Below are experts of layer 6 (counted from 0) of a mixture-of-experts language model. Rows are named router (the router's row for the expert) and show model dimensions 0-159. Each number is 128 + 24 x the weight over its row's rms, rounded and kept within 0 to 255.
After each expert's rows: a language model's description of what the expert responds to. This comes from a sample of Wikipedia text that the model never trained on.

# expert 33
router [126 189 123 130  74  98 101 149 120 129 172 109 113  99 119 154 144 151 101 120 122 164 121 118 150 124 161 180  99 166 157  99 108 154  98 164 113 164 173 154 134  96 120 119 110 105 116 150 101 140 143 149 109 134 105 167 119 143 166 160 132 151 111 157 125 154 135  90 108 122 135 120 128 100 138  87 125 120 145 157 135 125 140 102 111 103 119  96 134 139 119 102  89 126 124 133 144 121 171  84  93 163 138 144 150  84  91 166 160 141 138  81 109 116 138 156 156 140 111 151 185 128 150 100 135 122 112 145 125 144 139 118 172 132 109 138 124 142  92 141 128 147  87 113 120 101 120 160  90 128 123 138 112  95 121 115 108 114 125 160]
What it handles: Countries and name pieces. Country and common names such as China, Japan, USA, John, North, plus inner pieces of foreign proper names in credits and tables.

# expert 23
router [136 164  97 117  86 103  95 145 107 159 140 100 120 110 126 152 150 138 113 117 127 140 146 105 168  79 154 158 113 143 140 114 135 163 126 157 122 149 150 176 111 127 119 155 120 120 160 134  87 123 132 167 115 110 110 179 158 159 152 154  84 155  95 134 145 151 123 113 112 120 171 110 118  86 136 106 127  88 165 175 112 109 125 113 107 126 120 100 112 153 110 102  97 144 156 124 136 126 131  96 118 144 125  99 125 141 117 145 131 138 115  75 118 112 166 135 155 142  88 164 159 148 136  78 104 111 126 130 120 165 129 107 144 151 120 124 109  99  94 123  82 157 112 114 110  92 129 190 110 127  81 136 111 111 134 133 122  88 122 155]
What it handles: Clause and quote starts. Words opening a new clause or quote: opening quotation marks, pronouns he/it/she, but, However, that, and after bracketed ellipses.

# expert 44
router [157 157 106  90 130  88  88 148 115 147 154  99  96 102 109 120 150 142 118 126 131 162 160  94 130 115 177 156  95 142 135  56  92 149 115 137  96 152 156 126 133  64 141 134 125 108 143 160 113 111 149 167 108 142 104 129 147 124 184 127 125 141 115 151 126 148 150 117 129 114 127 118 124 124 134 122 132  89 136 134 112 114 124 110  99  90 111 121 137 142 121  71  82 143 175 115 140 116 165 103 124 150 109 102 143  82 115 152 156 151 124 112  98 122 158 133 137 143 103 158 157 138 158 106 114 115  81 153 122 164 146 101 130 137  85 135  88  88  80 149  91 129 103 131 127 111 112 135 109 123 121 142 103 111 132 135 121 104 153 135]
What it handles: Inner syllables of names. Middle syllables of words and foreign names, such as Accomp-an-ied, Cont-i, Up-on, Valent-ín, often before suffixes like ion, ation.

# expert 55
router [124 159 138 106  80  81  75 177 118 135 152 104  91 110 142 162 139 139  91 103 127 153 118 102 137 125 162 171 100 151 126 129 137 128  79 138  86 122 132 142 138 114 147 126 114 100 152 129 112 113 158 145 118 134  98 139 159 146 170 141 101 156 110 149 124 153 146 123 135 101 167 107 114 130 152 124 148 118 138 171  89 117 145  91  95 135 130 132 148 134  89 106 116 126 163 111 141 122 159 109 117 159 126 106 139  90 112 188 152 113 118 124 106 107 150 118 164 138  84 161 139 152 175 112 118 104 121 122 131 132 142 116 162 150  76 109 119  87 121 174 123 172 102 149 135 108 115 131 118 121 126 148 109 106 130  94  87 120 162 141]
What it handles: Foreign name endings. Final pieces of Spanish, French, Italian or other foreign names in tables and lists, such as Félix, Díaz, Martinez, Cádiz.

# expert 6
router [139 129 123  99 115 110  96 159 130 173 141  79 140  98 154 141 137 111 101  81 131 157 162  97 137 137 176 120  81 140 134  67 144 148 130 143 124 160 140 161 134 135 115 141 103 107 144 114 113 115 159 172 117 118 109 147 154 145 165 152 124 134  91 130 166 139 136 113 109 105 151 108 120 100 147 115 130 111 174 146 114 135 130 110 120 127 102  92 149 144 103 112 106 141 129 116 155 114 163  95  65 141  99 105 159 104  65 180 142 140 123 108 119 123 134 137 142 154 128 161 136 141 142 111 149 105 112 142 102 156 146 107 146 137 117 108 119 107  65 148  84 144  99 130 124  98 122 157 106 145 118 157 102 117 112 113  94  97 127 157]
What it handles: Line starts and set phrases. Newlines, table pipes and infobox field labels (Born, Died, Genus, Coordinates), plus the word after "as" or "with": such, far, respect.

# expert 10
router [180 151 117  93 104 126 113 156 106 144 144  92 124  98 122 147 153 109 122  86 111 169 157  84 160 104 140 176 123 137 131 106 109 141  88 123 114 158 167 141  97 106 156 126 114 122 144 147 105 127 139 149 100 130 106 162 145 151 160 156  89 139  87 146 149 137 144 104 112 126 169  98 145 128 161 112 151  95 158 131  96 130 116 114 116 115 132  94 145 167 105  76 135 166 137 115 126 134 120  95 112 123 125 106 157 108 131 156 149 148 133 138 108 101 131 144 168 162  96 148 168 165 154  95  88 100 110 157 120 157 122  92 173 155 125 129 126 112 121 144 111 130 106 126 127  84 116 141 129 140 134 145 109  91 108  98 101 107 124 175]
What it handles: Mid-word fragments, digits. Word-internal pieces like ant, ang, Th and digits inside years or table numbers, as in Germ-ant-own, 1-9-66, End-ang-ered.

# expert 3
router [154 148 118 111 100 120 115 141  99 148 133  82 102 110 131 114 176 130 121  95 106 137 144  95 147  91 145 156  98 160 160 103 119 126 120 156 121 157 148 151 144 120 148 141 131 110 128 130 116 119 141 151 114  93 105 158 157 162 125 138  83 150 101 139 146 137 128 115 115 109 168 120 114  98 158 124 129  88 177 168 118 113 123 103  91 114 119 113 121 137 120  84  77 145 139  95 158 137 125 114  94 145 103 119 125 126  94 164 137 113 118 100 125 138 161 141 143 165  92 174 155 155 140  89  80 134 116 119 108 186 155  97 145 137 121 107 116 107  86 144  90 148  98 141 105  95 111 154 129 128  90 141 109 100 139 121  89  83 133 143]
What it handles: Clause and section boundaries. Sentence-ending periods, commas, colons before lists, section-heading closers like == and ===, and relative words such as which, where, when.

# expert 17
router [147 139 134 109 105  97 116 160 104 140 161 112  95 104 138 162 152 120 118  77 113 176 140  84 169  83 139 169 119 139 151  90 102 147 132 152 108 136 139 160 104 107 126 160 107 113 145 140 129 129 141 148  87 112  97 161 129 136 175 147 108 129 111 151 177 145 169  97 118  95 160 103 128 118 170  78 128 119 137 164 115 128 150 116 102 106  93 107 127 160 120  68 116 124 140 103 184 143 125 113  70 125 142 114 130 125 111 165 150 116 103 132 143 127 126 137 154 167 100 141 167 132 171 109 131 106 112 122 141 149 141 118 136 144  98  98  99  98 109 140 129 173 110 115 148 119 117 113 130 133 132 113  86 118 133 134 119 120 140 160]
What it handles: Digits and -ar pieces. Digits inside years and table numbers (2014, 1968), plus name or word pieces like -ar, -er, -ur (solar, Navarro, Nerio).

# expert 60
router [147 163 129 129 107 103 131 140  74 173 129 122  96  94 132 152 132 137  91 121 109 127 110  92 141  85 152 136  97 119 165  97 101 161 104 155  83 133 188 150 145  91 140 133  88 141 158 138 100 105 126 125 105 110 113 161 149 132 161 139  95 142 100 142 130 147 137  85  97 122 108 122 124 103 136 103 125  92 157 166  90  97 141  87 107 113 110 105 112 108  86 125 100 123 163 113 157 102 128 103  99 117 127 128 114 108 100 161 135 142 121 111 134 119 145 139 160 146  91 145 154 156 140 100 120 114 110 148 119 141 143 125 179 161  95  93 104  80 127 158  94 149  95 142  89  98 105 138 122 119 101 146 132 110 140 139 119 136 143 129]
What it handles: Word start after capital. The piece right after a single capital that starts a proper noun, e.g. B-ighorn, P-ember-ville, Newf-ound-land, plus capitalized words like At, High, Michael.

# expert 9
router [172 129 127 112 113 121 104 144 107 139 131 118 127 124 125 149 134 121 124 113 107 139 146 108 130 103 164 139 134 135 129 121 136 137  93 157  88 127 142 174 119 116 137 135 124  93 147 141 116 114 133 144  81 103 109 171 172 165 165 131 121 141 111 152 149 168 159 130  97 111 138 119 133 102 130  99 170  87 131 182 112 106 162 112 101  94 100 104 150 184  94 136  95 151 155 139 167 112 141 101  89 142 106 128 130  84  96 147 148 144 141  91 146  78 160 151 135 159 112 154 148 163 149 130 126 129  81 124 145 122 152 136 137 174  86 107  96  98 125 151 107 135 108  98 118  82 106 143 113 145  90 145 122 115 153 121 125  97 143 162]
What it handles: Mid-word name fragments. Word-initial and mid-word pieces of names and rare words, such as Br, Le, Sc-her, plus table row ends and coordinates.

# expert 43
router [160 134 143 114 100 114 126 170 120 154 128 115 117 119 155 139 126 123 114 106 131 161 133 116 161  93 158 152 127 122 142  91 103 137  95 151  88 168 167 162 117 128 147 124  83  93 145 135 111 103 131 147 120 121  99 180 173 153 167 144 123 119  73 143 163 161 154 115 137 104 167 117 128 105 148 111 127  86 146 147 114 124 140  88 115 103 132 118 121 162  81 104  91 111 168 113 172 123 133  84  99 136 132 125 137 123  93 150 137 146 129  98 115 134 141 154 142 148 113 154 182 131 158 112  96 118 106 126 127 142 137 118 182 147  86 103 121  82  96 158  98 144  95 132 133 109 116 141  91 105 111 142 105 103 123 131 117 114 144 142]
What it handles: Rare fragments and bytes. Odd word pieces like y in Gyllenborg, od in gods, raw byte tokens, and digits in records, often in foreign names.

# expert 51
router [146 163 163 122 116 106 100 151  88 130 136 114 123 131 138 168 164 100 129 114  88 158 147 117 157  84 165 155 121 169 135  93  99 163 126 118 117 130 145 157 119 115 170 110 104 113 112 151  92 127 155 160  56  96  96 146 143 143 145 146 112 152 119 143 138 150 138 100 110 121 159 132 135  98 129 103 140  93 153 167 123 114 132  97  85 106 102 125 144 132  82 117 114 134 128 131 156 116 153  96  92 162 129 120 134 110 101 152 169 140 118  99 115 108 149 137 176 157 109 122 167 146 141  83 137 107 114 121 130 132 134 104 166 136  90  93  80 121 122 143 126 168  97  95 116 100 133 131 124  94 109 156 130 102 107 113 127  99 140 147]
What it handles: Plural endings, table ends. Plural endings like s, es, ers, row-ending pipes in tables, closing parentheses, and inner pieces of place or species names.

# expert 4
router [141 147 124 103 100 101 121 139 111 147 141  67 109 124 129 126 151 110 143 128 122 122 141 116 144 114 157 137 138 159 155 114 123 136 131 152  90 161 147 130 125  96 149 127  99 111 147 145 104 113 125 151 120 106  82 136 160 173 154 140  92 151 124 146 156 149 132 103 124 121 182 108 100 111 151  91 145  93 148 151  87  94 143 100 117 102 104 115 120 161 128  80 102 149 160 108 149 120 161 104 103 131  97 111 126  87 105 147 147 129  97 114 152 124 159 179 154 146  99 144 146 143 173 101  73 104 123 122 101 170 169 122 155 160  95 119 130 105  95 152 114 160 122 105 133  89 104 140 119 134 115 173 112 127 122 107 102 117 155 163]
What it handles: Clause-linking commas, copulas. Commas, was, is, and, as and been at clause junctures, such as a comma before a participle phrase or is after a subject.

# expert 15
router [149 166 142 118  85  91  77 154 106 144 148 101 123 128 152 160 182 146  97 111 101 178 145 120 154  92 150 154 110 166 128 111  97 150  90 153 113 146 141 142 154 100 147 122  99 115 136 139 110 134 125 151 101 109 130 149 176 138 156 129 113 146 106 153 147 154 150 102 137 116 170 112 119 126 133 111 128  87 134 165 122 127 163 107 111 118 135 125 140 148 108  98  92 144 139 106 142 125 153 111  90 147 140 134 132 117 102 167 114 142 120 114 115  97 164 130 179 151  90 130 147 150 161 105 137 115  99 151 133 144 167 114 160 162 123 105 105 117 116 159 110 156 101 109 140  86 131 145 130 132  86 124  96 103 144  72  98  87 117 150]
What it handles: Spanish/Slavic name vowels. Vowel and accented-letter pieces inside foreign, mainly Spanish, personal and place names, like Jo-a-quin and R-í-os, plus table row ends.

# expert 18
router [135 135 118  95  92 108  90 158 101 142 147  99  90  76 114 165 148 121 106 115 124 130 145 110 143  74 148 167 111 157 133 103 111 128 130 117  97 119 123 176 103 103 129 144  78 144 168 158 110 112 166 139 112  97 108 128 153 131 180 179 109 139 128 170 132 127 146 122 124 103 137 101  98 111 127 104 126  89 125 157  95 125 138 121  87 113  93 107 125 135 120  98 101 157 145 105 183 131 137 112 115 131 134  89 137 112 138 173 148 121 111 128 149 106 164 156 153 153  77 142 128 149 143 104 118 134 100 163 160 159 129 101 143 162 105 111 112  97 134 139 100 124 120  90 148 101 117 147 144 113 118 122 138 114 115 113  95 103 148 165]
What it handles: Inner syllables of foreign names. Short letter pieces in the middle of foreign names and Latin species epithets, e.g. Bal-m-oral, Ben-o-ît, grac-il-icornis, Lég-ion.

# expert 13
router [144 133  98 119 118 106  75 153 127 156 160 111  86 116 144 126 160 110 129 124 125 143 151  93 147 117 142 147 106 156 141  77 106 149 106 156 117 168 136 133 124 113 137 156 102 111 146 146  84 112 142 152  94  98  68 152 157 142 146 151 100 138 104 162 134 140 145  96 104 122 156  95 109 138 145  85 161  93 154 152 110 133 120 113 106  92 107 119 136 135 115 101 122 134 162 111 166 140 150  85  83 151 123 130 134 118 109 160 145 117  95 119 120 126 162 163 150 140 106 154 131 143 167 106 119 126 105 139 122 169 153 115 156 168  92 117 118  88  85 154 104 140 123 130 120  92  95 164 111 127 106 125  93  92 134 128 108 108 151 167]
What it handles: Table row starts. Pipe that opens a new table row after a line break, list dashes starting lines, plus hyphens in ISBNs and "Succeeded by".

# expert 32
router [163 138 128 108  96 115  73 146 113 117 122  89  85 116 115 152 155 108 128 101 122 156 122 105 134  96 185 143 123 121 173  69 124 141 111 124 113 126 163 139  99 111 137 145  97 112 172 150 120  82 137 136  90  92 110 134 148 117 147 130 122 113 115 165 143 150 153 107 137 113 138 120 105 106 128  97 159 108 141 139 126 113 122 103 120 133  82 117 128 145  99  96  89 121 143  93 168 105 131  77 107 144 124 121 140  80 126 163 143 122 109 115 139 132 159 140 163 164  81 148 128 134 141 121 106 151  86 143 114 156 154 110 127 155 128  81 101  79  81 156  97 122 121 135 120 106 115 132 100 145 118 139  89 118 144 138  90 115 152 150]
What it handles: Mixed fragments, year digits. The or inside words like Divorce, orbital, Prior; ra in Canberra, Sierra; leading digits of years; kinship nouns like wife, daughter.

# expert 37
router [157 156 148 132 101  98  95 145 106 131 178 116 110 104 108 138 137 105 108  97 114 158 151  93 155  94 148 185  82 129 142 100 121 136 115 146 110 148 131 132 107 111 131 134 113  85 168 135 106  70 149 144 128 101 122 141 135 131 116 141 126 136 122 167 157 167 140 104 140 114 176  97 124  99 167  78 135  94 133 158  91 103 135 111 125 132  99 111 126 162 119  86 108 112 154 104 160 130 146  85 106 155 130 120 137 131 101 149 154 139  92 105 124 118 161 142 177 150 114 149 154 134 169 103 111 135  99 138 130 152 131  97 137 140 117 124 112 122  90 156  83 137 114 109 121 102 115 179 111 124  83 146  98 108 130 103 118 108 136 139]
What it handles: Leading digits of years. First digit of a number, especially the 1 or 2 opening a year like 1975 or 2017, plus past-tense endings.

# expert 11
router [142 168 126 101  91  90 132 147  95 133 152 104 122 116 126 140 135 110 101 127 126 125 127 119 139 103 144 139 137 148 136 104 138 143 133 158  99 164 158 135 126  89 159 150 110  98 118 131 114 105 129 118  95 119  58 142 156 158 165 137  89 152 117 150 150 137 150 121 106 120 160 100  97 132 130 109 150  82 145 165 105  91 160 103 104 121 106 117 117 134 111  77  97 177 141 102 153 112 148 114 122 153 105 114 144  99  98 131 172 107 107 115 146 104 155 162 169 177  88 160 140 164 163 100  84 121 111 127 136 148 166 133 156 169 116  97 114 110  94 154 113 142 126 110 133 107 113 159 121 127 127 142 118 103 125  92 106 115 140 166]
What it handles: Commas and copulas. Commas after clauses or numbers, especially census stats, plus forms of be such as was, is, were, been, being.